{
  "num_hidden_layers": 10,
  "hidden_size": 224,
  "n_experts": 16,
  "experts_per_token": 1,
  "d_expert": 416,
  "d_shared_expert": 0,
  "hidden_act": "swiglu",
  "moe_layers": [1, 2, 3, 4, 5, 6, 7, 8, 9],
  "router_score": "sigmoid",
  "normalize_top_k": false,
  "routed_scale": 2.0,
  "balance_loss": 0.0106,
  "balance_bias": false,
  "scale_expert_input": true,
  "init_std_router": 0.00805,
  "lr_router": 0.000661,
  "num_attention_heads": 4,
  "num_key_value_heads": 4,
  "head_dim": 64,
  "vocab_size": 16384,
  "norm": "rmsnorm",
  "norm_place": "pre",
  "norm_eps": 1e-05,
  "positions": "learned",
  "qk_norm": false,
  "attn_scale": 0.125,
  "tie_word_embeddings": false,
  "parallel_block": false,
  "init": "uniform",
  "init_std_qkv": 0.026,
  "init_std_o": 0.0,
  "init_std_up": 0.026,
  "init_std_down": 0.0,
  "optimizer": "muon_variant",
  "learning_rate": 0.00834,
  "beta1": 0.9,
  "weight_decay": 0.044,
  "lr_head": 0.00873,
  "max_grad_norm": 2.0,
  "warmup_steps": 200,
  "schedule": "wsd",
  "decay_fraction": 1.0,
  "decay_shape": "linear",
  "final_lr_fraction": 0.02,
  "batch_tokens": 65536,
  "max_seq_len": 1024,
  "doc_mask": true,
  "train_tokens": 365300000,
  "max_steps": 5575,
  "dataset": "wikipedia_en"
}
Below are experts of layer 4 (counted from 0) of a mixture-of-experts language model. Rows are named router (the router's row for the expert) and show model dimensions 0-55. Each number is 500 + 40 x the weight over its row's rms, rounded and kept within 0 to 999. Numbers have three digits each.
Before each expert's rows: a language model's description of what the expert responds to. This comes from a sample of Wikipedia text that the model never trained on.

# expert 1
Description: Determiners, possessive pronouns and 's before a noun, often joined to a preceding of or -ing, such as of the, his, their, two.
router:526494557496481471551431515561448492517482508498526482539457529545542468484489495470600560576458462512469518502526526553496550544479484543510424490516567519444486470524

# expert 4
Description: Prepositions, conjunctions and sentence starters beginning a new clause or phrase in narrative prose, such as to, in, when, after, that.
router:566519507513426563480428514547406482503481480454503478551455542507588525480489484446521542503525447480439486543449475543395540514459500501474454500471544556497491474529

# expert 11
Description: Text after labels in structured lists, such as taxonomy boxes (Suborder:, Genus:), born or aged parentheses, coordinates and date ranges.
router:490557505485415522525497475518454443549483543490507538498416507526553463481508495424574565507464478504512547484519471528501512593457464542522502503495476510491564483467

# expert 2
Description: Words for creative works and their titles, such as album, film, song, episode, plus pieces inside chart, award and song-list table entries.
router:560537482450503524499478554564512495505460418494516430534445510486520513423558553507559602540454472500439486521489547462448507512453506526568453574521571577498602469562

# expert 10
Description: Middle and final letter fragments inside foreign or unusual words and names, often with diacritics, such as ș, ñ, qu in Cheteq(u)era, Te(h)ran.
router:491557503411419504517418495530486410477476504473499466515460482473500536464511535458502538547451566520498522502482569455518461579464510508507441540535515499436513426526

# expert 8
Description: Short word-initial consonant fragments and unit abbreviations in technical or measurement text, such as m, pl, sh, km, ha, kn.
router:566542564461464531530444500505430535479522479537470509548444478460487485490525492481468500509545524534505487540418580484473487567460450480474442451505508558430459418481

# expert 14
Description: Finite verbs and auxiliaries right after a sentence subject in prose, such as was, were, are, has, had, began, played.
router:545471520478462537468410549586534444475465541505515528542475565479541518472523494471526541481443435540441512526522518511457545549454489543525445506496522553441503445567

# expert 3
Description: Capital letters and word pieces that begin club, place and person names, mostly in sports tables and lists, such as G-o-als, Mal-m-ö, Kn-ockbreda.
router:492527469414429484477502538498499500449485510548494508489489499397485525499511518496528500529471494486440467539488559545472449530415452529519425491526563488473463471590

# expert 13
Description: Commas, and, or, semicolons, colons and table pipes that separate items in lists, series and table rows, such as , and / as well as.
router:504467523468421439559470493542454464486467546444480480548463561477579547469433490403599494506451425511450436517493555515420453533444514499517486541521510547469538390496

# expert 15
Description: Second or later pieces of ordinary verbs, nouns and adjectives split into fragments, often endings, such as ref-use, ar-ming, fl-av-ours, -ected.
router:530510525454513535497454574609513474496504493495568451518467527526528533443520526487530582506489468435506473513464532516517530589447475493494493543520557549461562455484